Below are experts of layer 2 (counted from 0) of a mixture-of-experts language model. Rows are named router (the router's row for the expert), gate (a neuron's input weights, with its number), up (a neuron's input weights, with its number), down (a neuron's output weights, with its number) and show model dimensions 0-159. Each number is 500 + 25 x the weight over its row's rms, rounded and kept within 0 to 999. Numbers have three digits each.
After each expert's rows: a language model's description of what the expert responds to. This comes from a sample of Wikipedia text that the model never trained on.

# expert 16
router:535497489541553487517512536530539463535473481514500468493506488471535482462537491524495479490528519487481507523497467501500476517456487535509517468518517506553501444512486517459479544497529515501486542535472479550522502513499509539499445480469538490475499487508507460532509509518494509462461504538495511535538507524485518516526487524552477460503492491522537515466503529504483511487489493539531527456507483454512514527524519534489488536511513509508482519483529524475481479477507525
gate0:513484482531500497514516532504519485525485477500488525508510522481529486474462508536510493525501537530501487427478491501522486482478518525516469468451527481529490442518515477493484512433517473511485490536512499510514500495462504470477500485510546520492484494474515461459522505550554491495488485502485472509517509500488516522491480519475530454473494505557529509468504493491536511513481496452458503452501502524460426502493477499532520515474448470514496507512487516529499456459494487
up0:538524471543506465531515500545495522481503495520492553528526545461513504494469514485498492566437470495512490547522502521499529512480487525494526517479524513560514495512525497561487541551514475513499491527487477473519486503475495517522483436513484481501489501500513483481500496491470510480465479455510469488491533453495479482507477528470532493488518548458533516504492494512481486473500511488506507534496502535462537467476477534517512497493486485558534516499491527513512498522535510
down0:455518492522504538563516498490484511474468469487467466445501513497559485486505512543470491524489442491486463488506487526502513537510496491494520482491528476505469474476456542481427507470486503508525498516443483478556480541491497500473493516494474473479516493485474514497479516545513501520497479479566507497508508507477499531514509482488519527467478524509522523516479510510497493508491452463469514470514469476479474475508519540469470518502472488519482549518491486486491530492455500
Description: Parentheses and mid-word pieces

# expert 37
router:535501501496526529514525484528546484517476445498507519459527521502535475476564481469516523481521492495465516500535524460528503523459518523529498515495537528533489453545534479462459520513469524499495510477484491523489520477552504480486470490482477510476516484504537492468530519517472549501489482507503500551512487505523499496454532498469448527546500522530514479520510513522503529508450501517534493501462519540500519526498502537509476537501494502521507511465501525476552500504484484
gate3:503488472531514512498484525504498533491448501520528507523475480501500498536531530435495502490484454469493506525504531473501514514479498490499488536476474474521526507505500523488498488487475454502511505472514533505502516521530488496495489498486484536442454454508502470469484515487492510512498514489520481500492543499520507519454474452505502534495455509496484510497492469534478489454501501487499551493502504543501487490528496540539573448525500511463528472553425505486484543541498477
up3:525505550527500460437469538474509544551500489538494484530482480460495519509518528488466499492471514512484472505509503495493527516448505477510524529511510491493500479465531499499522515522503505502499499466509503497518499477487523492435526486523500490460505485504489470536530475535486509501519544446526477528484495534500441481516505449533464496482494496500504460480498510515458462481462506464523485501516496515465502503481489503475505508510513532484530550579511522544478527516507473
down3:522505476518488524522498535471479525528482530513495543485533479518467508509474551481534546513553495508544504504515525464561506477507486441534458496506491463475495527517518512489488486478503529470484540495483550510515507498487553504528499507500504485514493465507514524464558520514511532504520520560485498436495538518514520504487450470490499508473471494514480496488493493494528476521491521502477516484510540493499513547525456525535488473505497488510498455502532483461492541489512493
Description: Word-initial lowercase pieces

# expert 31
router:479491494495506520538523516528524510498425483511526483476489506504525504524493478483509479523518513493504474509522507490502516518507487485467433514489562494488556453514448494494485516498507597483520510528479502455456500504484483517512495502502487514501500519495565525472501484518451483514493486496534476543533433490484484511521516505495510490518498520502467479482537488528483496462469552494500539467480512512504497517516512495502488545488473468482501480525550476505478457511505507
gate2:521494534489504489545520481579504505503488491530521475518487528483551521496553494509483527523550491494534498484529503535477567475488547512518503490515543507482469459508473504506505490521480504464482509490513499495481509503492487510510488502469517482508516554521503557499499518508502502530507515532500519478493556481472513504534521530543547458460501481508472496502522521496522520512494509491474494465508487487458510501486471517520532580479466489513480502494514497514444496564484500
up2:464534489472514510520518464510522490538482512489470538530531521452490487518506515496489545559497455505466521512473500456464497519472500496450449485501481527514488479457491520489518489511439483474486496549492500497509513489498499498554526490511478527512485460494449482487461529514509495558502479474504516476512501497466521497528485449505508498516533489542507492515479511510512519477531471554530494522476469501505537514509473486517513497521492491500515479503479573517513539544489527
down2:527502492487505534517556510499466497516509514513484508502471476516495488496494506484530489475489496485540522501456505529480499480528496522523528539522469509445534484537508479514500519488534434498488516516495521472462518480490520480464494499479498506546491464552533550487503543485492522482446472484481490530482467484499537476483505508549459564500481519499520482500466453485486521511437527473495471476480512519460482493505505518479521463521533513489538478484518472487518515533460526
Description: Digits inside numbers

# expert 32
router:507486520497514493539522504522526476487445490514512468489487487498529478549514480464522476521527517487506467523484510501495510508493468533509425502470525501497544440479414489486479528484499557476539510506493491468466512507469482510516507497474497521510507490510518537489515489503479492505508481497546493560510435475463495509511506501497506513517484511486456494484530484517482484456483539481505541466495503487541477513515505513524490524496485439465475497529552486493489484538521505
gate2:549477530533547515506543517514477502477517511480519499511463504497506544473541484477512532497497518479546548465475533470469476527476459519470490515499460537496520513493474539535495507496480458497499500509506546501513503484497451516494518459501535487523497479460505512488540498523519506494496504513492508440466471444517496518502495508515516488494512501502488533539457502508516477523481520513545486456486461531487525513530527504530521461492564525484513465539500530531487472489484529
up2:525501483477472517511508515522520479516512523535477525496489529481504492498452483505530525487496519490482454551505536541520508471486471528539503509449498518486486552527460472534517528458520547500457530490497530527461521493468500448497518477491503518481532545467512521482536500493441488498480531468450444537509501507495492523470488480514464492476480503532509495533446536497519485521494466488474480519546498468515528505510489474515543495487520485513520506483473501497540513496496490
down2:508486519520449488500462522517498504460500461497521482507497521487498509501461469462519495482496509471556490480461490486455472523485534519505473516478485521488477503501509497542518511528515544531447493545483502482502517529489470537517525519505467543485520518509497495491517475505502505500499494504515528481483511495498510476432519525486581458475446512483509496515480498497472440486537505532503515560498493491497486548489473538533467521520494492460454497510511531505483459519511534
Description: Digits and months

# expert 18
router:536498509538499511527509523524517514546496470515506470502544484470506513511519499496495478484511506470476462546498508472520485519452500446476532485495539503512460395491483517471488531513516478457527496503480488475465465479474519502472497494527504497500518487482506450546523497523503478486486472501484470530490486532507452520457526536520491506468537522494532493458515547530514494502469473470463543464480479487482539513509490535496493524473505522506489494505511494458523507505517497
gate4:434434503468511495570528528501500541535494507488548528516447512507505538499496495464517515510526482468485506486460483526476484492501482517471497531490524482483502492502489501554454550491535472502504496483455495493517525507514542488528449457510501509486497475503482476505472524484524521500455530498481497498502526429521469522512489494510520531492474496506508516496503527511496460504518517488464501506499513487484529465499545539538478476487499538506491520497492521463540543489479527
up4:483510430475477514498466482527477481495505482527511519437483525487512509490485500496473474453505548491485483508477536464496499522483480525516531489491493518503497537505485512486532527537502537525560498519509537479497497475508506504525521547490458523510477536518521504483487503490475517489507478463487422489519486525496490501513460519526443532542524469505502486479490493509505556485476463534502462498528522539492475539476510479498516496475512493453499557502484514500511544540484496
down4:487451562495531449478512469518504522514480535475534477490515486504482525508503489490483531476542463536501521463482479537495485483499513495497540551477518490511501479497484491533515487479472472464478501496489479525502476530465488508502508531491503495502453522557499477523505533530528487490489544545492474505492482496480489487503481548498546501522477497492498497509476457508518485542459530478467536514511482454450475524530505495483493499456513546526467460533470525508456494460499482
Description: Table pipes and fragments

# expert 12
router:501465525493494481506531504574519475544483454498531487506532496493514508533521503465556502493532493487511486508531502476487525468532513494526515459523540516498466486494425495522468493501533529524553523507472486494507476503535467517511526480478529452508509525528487484541497500511496529491469464495503480501494479540535499499515560538520459513520524506483519531510491505542492510523498503482504522498510508516516495508463470517484448491457506463511487472502513493441471476517542486
gate0:499509532526518454473515488447535510528488497544532501518493524482492474530505500520499497472510510524514502501480452468516485499487508472515476519523507481489549501479494481509465551501491519475543505484458501506522450513518473482549523482500482494500535535511506449460487474518486551553468516486474485514497481505502493563538491540504516511474525456512481522537469524513465542490529475500516480512457477518512470470454491507522476521486495469484469524515437502500485476511479510
up0:491498463462519500507508484485539454480499508501478511480490498497520534486470543496499513481532497529523452517495481459494515514515551505483488465491516515510477478492529522496462537491460538538511503484458523459471518528470447522481522484499512492541544525474490513474453485478511501490501498474416452527531516483513473520534477463473482481485521457513520495503460494487473490512500518517482491487502487489454542504495534440476514507454494469460514493489507503527502538509506487
down0:503480509484455512501529459512484540537504504503531493481473479552472478505505448490536524500477495527514524536511455486506489496505472531497510499518492496521519481485493497506533479498467489493483477485498488515540485498520518502479446505529551481520461474476519518491484479506463502501502516490504523510506503501517529421512516543521518478448475555491440479511510498529515530478497466466538537517540490511545468478477487506470523496499532501548532561493508488478458494493532475
Description: Prepositions and conjunctions

# expert 43
router:526504490541521468497514515494533482507460478535531437508486502511486463507482521510536461514504479485468490512487470525475533463475481460513515525483522550526491459486497529488478524505522539516527498517488481546517466464483475494530495473507497487494519545510472469483527516521518466485460444492503499534537516478504501480468501517475528500535505477509504513457481479549547486464498508519483500500512524498539503539505562461526489507499509513502479465499513477438500472540485472
gate2:518532492518499507507542511492540479498463496525486500520507468478487502480492512491486454539526452454467453498456488515501499537472504471489506525487508482483482457514480510489504499466549458511531481526521502511449520489523481512490502519513480514498475511451461500532473523520543508474479517529476508519542509447466549517472485490491488512532581511550496508451496513493508475486515513545508463519530531525519509501526502463494502479533518512510483483490537509468499511522500455
up2:490459536524478529514486485532483464491519513516468521490510498512514556552477567501479483546548503482489504447517460502534484504462516538509528507496534470510518521492565480508483501527512503555519496473488526515515499540497511494531489463506523518515473490449504471495513524515522459552503512480513493478465467505490481519482512515533537488546492507532470471504483520543470537536518517532476502494473465530474518491511496506476518527491462513513523492480499486480492474477527517
down2:528515458487478495494511530481488505555532497505502522490477468497504468531535473488491510514489492483499506511511517461574540517496495477541534491489522533500505456581532494509523540518488522473491518570496554485485493470476532479485456507476486497540515503458499452477501483491490483524456506531502513504553481495492522520485519538485473503452503498480533514504505514482507548527531519503494524454490512530512506493510463503476487489495448473502482537527499517507519522512498527
Description: Suffixes like -ing

# expert 36
router:519542492504467511471509517524512484530485484545462525470564453502542499534512476513545471474507529475479526524517501485519499507509509507510528497455505516487520470495497480546466516536540508520502495499486480472477499488512486509501500516533506490531477510506507500545506529514516491478495488488524465534530444505499517467495486546486499548501531528496487525504565546524516482485462451461458537470483482501508545542534497500530464541479507504508476477483499449494491492512528510
gate1:484495473443553518491515526451481486518471478469483499465488474497544440520506490460516481538491493459501478492511521498535517524484461498495533504471471501492461502487506518515496521466486539519528523528536504529456527517511519467536493504479512450506499508488481497520481511501544521509485495459527442510510492452481482485514526524485459495511479553523536487476509549489528512481501482497508512488539494510463558471515463517465491486470526508463542495495486493478530499484489525
up1:556552525484478549504540464503499460499503515494493486466471444498484471496538446527519494494474533502539536531525492509522465497454504458497464502523485517497510471494528477499481529490534490534493497520471507501516512509516509494539500536507507475498537494478502505489513488546495527557480458495489513535524521524471505473481526495482498459472478532507509484506489488521507533506544508512539490514476442492519575514530474517458511491491455496523499534503518485511488483484535487
down1:478491497454536513500570484453496463466529507504539501490542478539488500505507487472481515466494533525533463531509528506492471517532498486487540527471459458509505520507475500511526508507467473501527503471484506509510509511528491478491546503478467501468533516533498525448448536523526455470483462466529507511472475522498518519494510528532493556495523479497473468520494526507502468529498485472508533540475492481478514508536509487477491505486493482516539493498487441494509495482549464
Description: Early word pieces

# expert 9
router:526516526501515526475566497521541464558533474492497471517520494512559476514479503530528486482530524496483516529518503464480559518489490495515540496495571503515447503504521495498496490520503533519531491505479462518505495484484491506455502490497486452477527478463452455530536485549510490527507514486518486509553532488516506500448470516525494481508446488536487464472550475511495517521498519504496505473486483509498520517499490498485508501505533505492467477480480495483507441483525502
gate1:507497516452488503454498479518507489493514516511532533530494508509517492528460519525499547526518505513473494469535483495517496495514512488513529485499512512501453453518493532554544539574551456482471503500472546513492476495504484510472511470532536542509531525504494435495513501490480501513499518522513519464490519468493495476517522499500524492485492510523540557520493523481509531535484530532543506489505500494505515527500476543474495563508466509494488467494526466548519521488485458
up1:495512504505477485503491486462515547471500499528482493542521515532475529481507448504467516470509477523503495556505478499554501499500516482542486505503507467507505507501502514509459490480529515489516478487510511535461481534485554498497470511515516462517535494483535504491540467478509464503471499534426499492489539487507500464502488523525542476484454464503496498448532485489492502480491537550485514508476488530474494528493470475492497473545501550503483443494464468495478487494505435
down1:500520530507479460494474545544522468493473508466522477488492509529519502561505526529486459480474539487496488504473498514518509513532485559482488521495511503488512506478468486498496512502487544512486526486517487455506486467527472512532520503494457530498465516494467531453482510556491485486540506475569494514523487493494508547518506482525553460494537510509488535500525513523474520489536473486512500532493503563523510448509483501533499514509498484481512557490507493513480508491507568
Description: Digits 0, 1, 2

# expert 38
router:514484472494493498472522537531526469518496492560495500469558495497520518518499479458561473495517471496502557527536499472521494516480517539494486451455494501455497476492508516486457496502525502539488507464455452515479507513514464524511497505524518476507493493502537511498498520514474481506454487472519505532495440509489473494497486533478471549507509497499500504499530519527463478525503498461492519459457481523536537572541506502508474494483511531478494463470506485481488504500468489
gate4:499472531516531517517527488499503508492521455553494520502509475516527520477505536471508493492512559497526511506485423509485498494509471519491518487475474524469478483547523512520472474543550576497458501510458519542513523482538524507538479521502512516469497484489506501439476535488509449502492510486486461514493475494491502506485473519483522511510495462495513514519492514478521542558531513485478503480534481489510481457505467489525510495504542490474477522528489461458511489501529539
up4:538517496466509483505529462492556532512491478517501500490498486483534493462474510482519518503505466461492508447500540490480443499482481538496486469501485492472451535466520517511527530532505501535518546496457475472537482525456553554521480476532518457498492505496479515519478503501491519555510513513498515486501482479491503545492511510503545499491471531524518532498505468487514513483461510530509507511453515460520536499491528519492486520489532492524491494544426514501539520484518514
down4:483469485476524519531487524491472493526532478505493522491488447481501511490458485503504490525499527524543485529494558463495483507474499515495497501507480478512497519519495477500520528501437490533518512502496468461516534499510500515469471508482476458509553501529526522529541502529489486483518502518541465487534511495516493526492419494545502529516500553483458510481527482480498499492462424454513485512545508525522548511470521503504481516462476492504474505505477453490481486471527501
Description: Second letters after capitals

# expert 41
router:523478493486526538508553468513524457517485460479519503487548521519560489485536442526532517493508524470511540513540488440521505531528520515532509523481532491538514435498521503489456539517490493509520477510493529552482496479475509503520461476493553500466526514529516473488519503490469530486492507525452466526511487532537487489509486478491485510529486535496529457505518530526490512498487533499487504506493511483523495493515493517514488478511507516513513477476515522475501420514500506
gate2:462470503460507497496549490501512473493512512517476496495498487535456532476500500537556531487497559471525481519429500505500537540468510488502477478504525479508470504499511504506486524489525496482512539527472467515461448474508487489487453486519494473547528505473534517510497457513498516457500553526502504482506565479470502486483497503507511524514462482516462466479468516502505507520490540491518489509511471494506496543475466497519499546457516497485485476498541566489521482489522494
up2:474548499514493453484466525510470485476500506540486479532545540478470516480537453494503497509449451514487504500540456491497501440503475488514498492523490549508477487485514511512570539555450520554496478514480487494528502499499475523494546482479501522481507494497530463520477463468506479538503479468474486479510489508540513487546506480530506528501503512511528480503500521519493510493511463524505467509481504537481533500515523473492542468517518504443511521501489474503527467489485499
down2:484516525528527460531521482538491503538497474480529499540536500522507489507460503492498460536454461467517504494507513511510476469548494444473489563507546538484509474504447518516443527476542527547468489502504493534542514510482510562509466473517509474461512483510514479489493496479554508543491474465534494463499473489516514479533537510483496488508492499531511502528528497473520514468521485461493511518516499519500521511499515502484487506472525499469534484527540493492507468512498493
Description: Word start after article

# expert 19
router:489522490496487518504522534513508482492474456480478489462566468490508496522524487530518478491529520474497503530529483479512525508500465479488519490452547537531517452511472506521455535516553513496514471512518482500510493483484475514475492490507503514461514520468494468491528540464518496474468474482499438522568508496542479486476485537514471542534507494501501466459528533527535497478497463502492551489469535482517499510479533479516486538499470492500482482472530503494475493546525510
gate2:491464494494487497486515508480564496472486464464477495539501471490511485497490444450484475465503491494541497527506481451506539546483505484469473520502501561520515485514501485486506543520469483489507499479476475480476476484532516493508491546501505428522525519506491502449489490539501478492496486542500516530491510468488478523496512512514513570521526519530468483483517525513501490521497503485487486494501527468540464519533508520495489526548461516522548562487484528516498509540504471
up2:487483520455488500529513511481511505498506530507509455488521488500471488467499515472523525572480515477481511539497534514505472545498483515491487485530475511541498502491533525481500499515463508510490446493468508471467488499489501466515514485482484480499505523517454522450548500516509554510495432483476463549510514538523453478493522510482465495510524527506553502478536544528506474486505523462523474516484527510496516460480513483501491542488482535506493463474480433497481512472518515
down2:475504492496516507493520482472488493515513512481539515519496463486458512506518505456509549473523507470513446488521536485566533473503533493513506466518466512517539463468483504506518517491483521511524478498477513495523554515471495494541517475464508524499484448504515496478509481536524505535509515523437512465496471493481534482484526482519516500486517514492517513508448467456549491459532507474506512523501548480476512481531529463500489504495483500551548529529496506455528517462513526
Description: Pieces after M/K initials

# expert 10
router:512513517494501512482518497501546501538502464514525506497581451498522492498536455488525457560521501483507514478548511483474489469512502496520500489469511483521503484527496471493429495511506512531498469471485490486468501463491480528530506498502492483488506499490533473503522501522526480440442501484497455519500506495532498527520497497548468535529474476522488520497548559512528458478471503468501521493508511496477525549485555488499470507526498514469461479464527502476501497517497511
gate1:514447517487503516490489505537528484503489520505527490495528466481525505513531512486498527524495516539510507522479524450515504510464477472546521450501500529520495520474491482474512508468509504521524497509461462465509474490471509443512489513488529513458535514505533521458495478504525547467512530481503465506494483554500499512481529476514476544492447436503561468499487518524469490515469528513504525510493508477448454534517519488559495499508521499480518502479519466488501549500473482
up1:476509470492524493510488527521488579530496496492508495461534483484461532496492493483483495536540486503549501483495475502454543488537526471545503522492504512513467473531501502550483517519537528495492518459497454484521493457483495490474478507482484506493520500508479524461511458447470482488501535520466543504449513480482535553484524515529515498499513461507496494436455499470475475490480505493524475501474483523524455551482479492511507524503525493499482508517492529476532504535488518
down1:491517518499489487493538502528504540507462490524485521470497494536518513538507485526480520450539515464502497498521481472485515493499473499510503524518492517543463459509500495476467506517513502505537507542528513523528504511489483492484479474544504515531472501467492551547450498546468442537508506501475480514506582465507511497517502441521518547501510520547478521495531475471474509496519448491515495493493487474515474518467488480540502502515523524502471526514509489502521547471526450
Description: Name-initial pieces

# expert 61
router:523481475508487529530563479559498498516482448516484481462513514550538492518511490517526501514502523452498496477469487515540493494485526500492466495461528474468514482501500481498463537511481509532589511488450486509512502488494504537471480494447530492499465503494505471452508492497503503519489482495486463508530520509484482500464466540525525475532508498536521498519510493489487516483495511531483514473472460547543492524487493471507499522484511485484460469461545491513485477536527537
gate0:486482498483485554494549467505467522546455504528496446496511513527496510483531504473509512531470516470532472445510482551495514534501453528504498487488496488479506547460499514459486500492523528483518493502500513518478489474498498526509519515506490443496511530520486476506466500473521528517475509436489548503499473521471473531437496521508510490508517503479505476536505494503505461470476489515506515519530477552549464485518548508490503529477501500514459485454515507513506455513459511
up0:498515453487525503500503478520494525509473532515487492527488492496496473505486509475482505492479503481534493545516539529562496506489496456532478543470492563475476499466482478542527523482506526523495547455537468505539479434525517465505465481521470502499517511537515471515496498484542467516511544527523512476543497526527467506509487483491508470476489508505513470505474517475483512545473478471493572469459495495520515442480501510496489485492500528504498506505486483496477462533475472
down0:472482525521495483495500526502492507525461499547539499489497484498499516438512506447510500511489510530486516482483501553522454451510464510492491444481479539495522547517488546490499489492540463544513487517502527494447465529536446460496495508527540485495508498539507493508494493540493541464500489514491487527488505509509492460461508486498482525484494535481480494499497485538487471446494492526494484489538523489518466535469505504483535533518477508550520529501451480524535476494505531
Description: Determiners and quantifiers

# expert 51
router:480507481485519530513564450506536474497502470517522478480473492507525475535492507502530499494526479448477488515477478522526485460524506501473531502495543484487483502504460480483474489483498536487565509509538478495490499472484472524536478486461495521489504497473487447494526488493487477518496446517507468546505510482536517490475489481494513512556514476520522467525490511568494497496525505531531545525503475544493513528469533530503496520519488497485495467452521494444484463518499541
gate0:470552478514510539459568487453504499502479468471518488528482486477526506523468499532499513503460466434479483477471502504477533509512463537469489510496482526474511519514482532501484474518466503499528508488520463492483516503471562500481455493540508484514526502511497470486532496521511519484491503523554494511534502495543502495480504506521486513489491521509464531521458514536471464493498497510488447484543504511493546513492524513499468521528520529498464485510506560452488542495500534
up0:524545483493486530494500495508518483498536477490505483493502473483488508490512493466493476494504516485466482531495480435532511508483459516530468497521458501489483505512492506458512504516469524500509494558496490467512490465500484516482471488502493511453508522499466521463533558519488531519451481500512469499553485495539543518518531478486508465507481520506546517483493483471458519555521536490555513523542498520526493522507508490495507557544506523475511458479494515492509566490483448
down0:502487554503509519488531484485520532518514519507460483502495493513485519521487459525479511489496425488498505459506521467558507490528511528449522531453468480522530512493478537485504525508495448527538472519501513517506513473479542498468520449511485513470503506498476482512533487530495514533479482522484516526511527484481522500513519468519490532496508499484498473558497534546469502496468550488551516506497513491526541512525500541520530467532503502481574509539481475501500503484488518
Description: Mid-word stems and connectives

# expert 26
router:467532489524512556512535482495584503516500447510544477474513519533525447513528488533520493511501498487497483495496474522520515510486512511506516472498516480486472490496470502469421505533521549497502493532467515489457516503532507494444541504517511469525513495487511487488554499455515520478489478469502471495497485525474520461506500502482514508519506505539513508473503527505510511497515524463476520506507491498472500541510458511506458512470503445498500470488479493507530430526485538
gate2:510536457532494542513493501473521492483464516558466524514475469491507463472471513518491540446468504565495495487487488489452499493518496522498507481531559519553486507497514488515561548527493460508485526526538496469522483533461498538480491500487533502488521530466496494451463516478462522522520483512473507512502549494504489509501516514511549537473510498476496529469494523536471531515496518514491507489493457495482485527488497541499502486469490502473512481479472495508516494529451512
up2:508496494475503525510506512490472520495510587502482496486497536520500521504532491509507522567553486482508457525545489511477519497478544486513523502474470457514443505511521508501470503471526523476493489487458520504519507482536510480497454514503473498514531491518528497502534509449509484509498499541501492471540509485449487534441506529456462532494490475512510520524494464494506532482509481515518506494526484514497520483547500525486433502474464502521489519458551493468481496480503529
down2:549488529476514477488496476500543494491528539480501494478509533488475516482548455495490481560522518474475529505529495473491517534496499462501524495470470481579505463523458458467501476502434547508536470480507514491500495486527505525556471506515452482459518510537492460514504515528529498540498511504497507521486519449498485498515523494491514482500540485499483501533517473476472467481497466521481523527541486534513531515522529474517506512513508478519483502524473491471485510493506538
Description: Sentence boundaries

# expert 0
router:496540491530555473505515481515549475524507479503521520457512444513508498528506470498564472534528503486522511506531496511482487522484489431487506470476514513528536493528496482473499478535572512501515510528515472510471516514511522493496496484478532477490525552468498501524514482500512505524506469538464475518502516522477470497516474512486519520508505518466471535493526511558499505501485482505533519476465513533533534505551521479475511535514497515514444463474525485497528465497473533
gate3:462509503458510519513510486516446495450475485567507542502466528520498488429495486509494535503503503487460484474526452511479514507501519471500467484516542484511469468536503456508524497499487490511495452469524494552491486522527494515503512497490449475507565511525482518474454482506521546488489485498492510522491507509469523498473478479463477448518504477466505479513501448531499490486519486520519505508458464513472533510499539504536515492531484540518467512465501528516487509488488520
up3:556490528522489506503527526500499475514499495481529433514492506480484481460540500555458477506518471524481488510533490498477472482511504455515479479501460494516449475500486500520512465494475504552497515475489540493522521478508534457495500473565458504496530519539516528487563518487514492506468483494545476483530510477511476484523532526517463534461488534479503487489523478475526474512512469494491476473494526517471503496486498525544526446513499515498525486504482460467511502484503452
down3:507489516489482504483496514534503520479483460492504535491483487545522488480495539487496513527475543492473442498519481516529519478516533524487503526525498540483489485548533507469493510490494519507509497543475487533544478458568514487510505519498456487489572502497521522501440516507499544508513475454480528547484485551501466491454452522517504502490500456486493510511470484497449449497487500538486497478494504495513469555485499517514521491515488504485500458494491473489489452490502533
Description: Capitals without space

# expert 63
router:505523454510506532516523468523523491497472438494481465515550496512496493493517504501552493515495522488486501490507480515515507474510495484448480505512582539552541472506456492452485513488490521508525502484530470463505504484530450516492472475523495530473484526483487422521532516474496497505479482476467478529519483482524486511472487510517460494546495485516519511472500507554540491493496506537520538486512503531489473505511540509508525523504483518525448456462512488484504491504493500
gate0:454550475495542506459486510478520492537468441486499520492502515521508490456522511486525492477493518513500511573499503538510547475518519490487523523472516498511488519496507511491508484499450478510505533438510471470535516511484477499507525489524478498504456498468505472487443535486494476516442504486519498519493468526494470474486479479518513508487496509517513533499497526523501454535536517541569535474518500511505519504520496510494501509477517459453479511544505458490443514480493488
up0:519529518489519467510522485548493532451511469496502466493488557502523528523473526525504504522516520510468524495546544498463547505509531483495470488529486484472487552524516495502506494525473467523492485512527509502503500538510503494476546515494443507430509456529501455514487521488492506474533504460484525508507513528499495479489453534470511538502512478533524477518514498479487530451465520510457514526454498514540515474491511482479514546521486486518533504514443475514513495496482515
down0:509507536454467510532488484475482502545510471498500534515510500524511465484510474507500564528537520499520441461512502487502547497513547475511500511487492493512530504549472477535499499518533510511504502497511508495532554473511524519495481493500497523492525495503536503498468456508486490502468422517522482475480544502469510490489571496483463506504488478502532522503522497520498532532480542539482513532499521558505567502468537523471463494521514515500512500508515461499526499532488500
Description: Auxiliaries and verbs

# expert 58
router:557517502492501525518521509499529479497518469546512499487496503525539528536500504476562500493504496437468497504464513497565506490509512468446484470502551484467522510515439487530486501486524525491544513515496498509536493482530473523513462484482488488498484537451502431477495475500505490478463472501510484514512483473521504507502544527485511500512467502513518488514523507536509436486515503521502507502504464544539515526502504506511499515498488487479505461466515485479478442535512549
gate0:491518493579535540510514496491501517514483461505529470514542517470505505479482486471516500511479482538490453493457491506486520448535486493468499465492506467490491446493464469517494491518485509488508522506459473499511496540484540478461504497505476502516525491490546521502487498465476432483542518478530476491437492483537462494505470492501497503478502499512539518482517496533517475506530491472512496503509519518521511500482474506487521448508521510516458459540559513490491512540505553
up0:531461522497510506521491525523497528499507478481507529523495490521532547514511496502503514535539531521515501556478515500493539498514533491453502482487511488499502475461517510479522467493513492494448510525507424492439492465512516500474508523493496495537499475504490477490513462528505517470495477481490522487476520529526506484444515485491496465533508495530488512544449506488496485540506441492498524480511501518504469553504512488531520471465488490490501392484511512532490494521464503
down0:478530493506488482508495496508476483505461472501474487515511508539461449476504488528474491436509506561493546441522493470492510484541482490502479535470529463467539525497489467501485503503468480517501483487504501523533500530485494493520490528505539470505459508535457552526474503514498509485471495463466463472539470458492471515524470503492491472505515474546464451488519488533507499428494503501501477487526501500551494470463462466494488498510495489517510516495484496466471486495516512
Description: Verb/adverb endings and qualifiers

# expert 39
router:531501469510543491513518512527589461520477449492496485471503498520526513530547507509524500492515501485491521510512516492518490522446530503513468528490527505505474472538517501462455465468491534515510530533498494517522504482527468456490473505503497508492533491521529519488496505561461493482456497530511479528506487504548527472475527553476473523525539526509518474503523492502492543498470484502510475513484522533500499517489536505560473520519503509532527481509547513482548491498520502
gate0:523511481470546505472495501453548505452526489490479509476521530483531489470554476484495532474508504504497542527485486542481469499497543489535515511485517529463511509505492481498470467490481501477472517522463498460529493489506472484488489489534492509473469515504476502512514487511512524529462456528508454504457544509515483501498515496502456478461535522490548528555506531504473560502457524481508517491496500552519497534487483512500513482503469515509559485509481500444477458512482510
up0:498500554496485519560522516513519526497506485491484513522511509485472512547463491532513525487540534489512459493474482541468485504489509516460491479479423447469503510529461483477483493530479490484504520488473509539503528535488507494479503517499511491493465462529468471486495503480510505449504479459466531547504481468505498465522473508534521484536483508489494518475544499491523489491523478493452496515507465516545460451509526527487513545493472483518454516494502524552474513483501494
down0:523503524496542525505499502493499471504525497458475469465458508478529482475531502509531518534505461511500494484485490478524488481476497558537473489517532522484479503506514493470483507485469495480527515526520465504457468508494461489502471492470470501522508484510522459465500478519514533519491447491525482525511463506500498477480477480496526517534491507537523482548478536523490517464485479455516489492477517507509477496569462557500524485469475535484475453578525521489521472490523472
Description: Articles and initial letters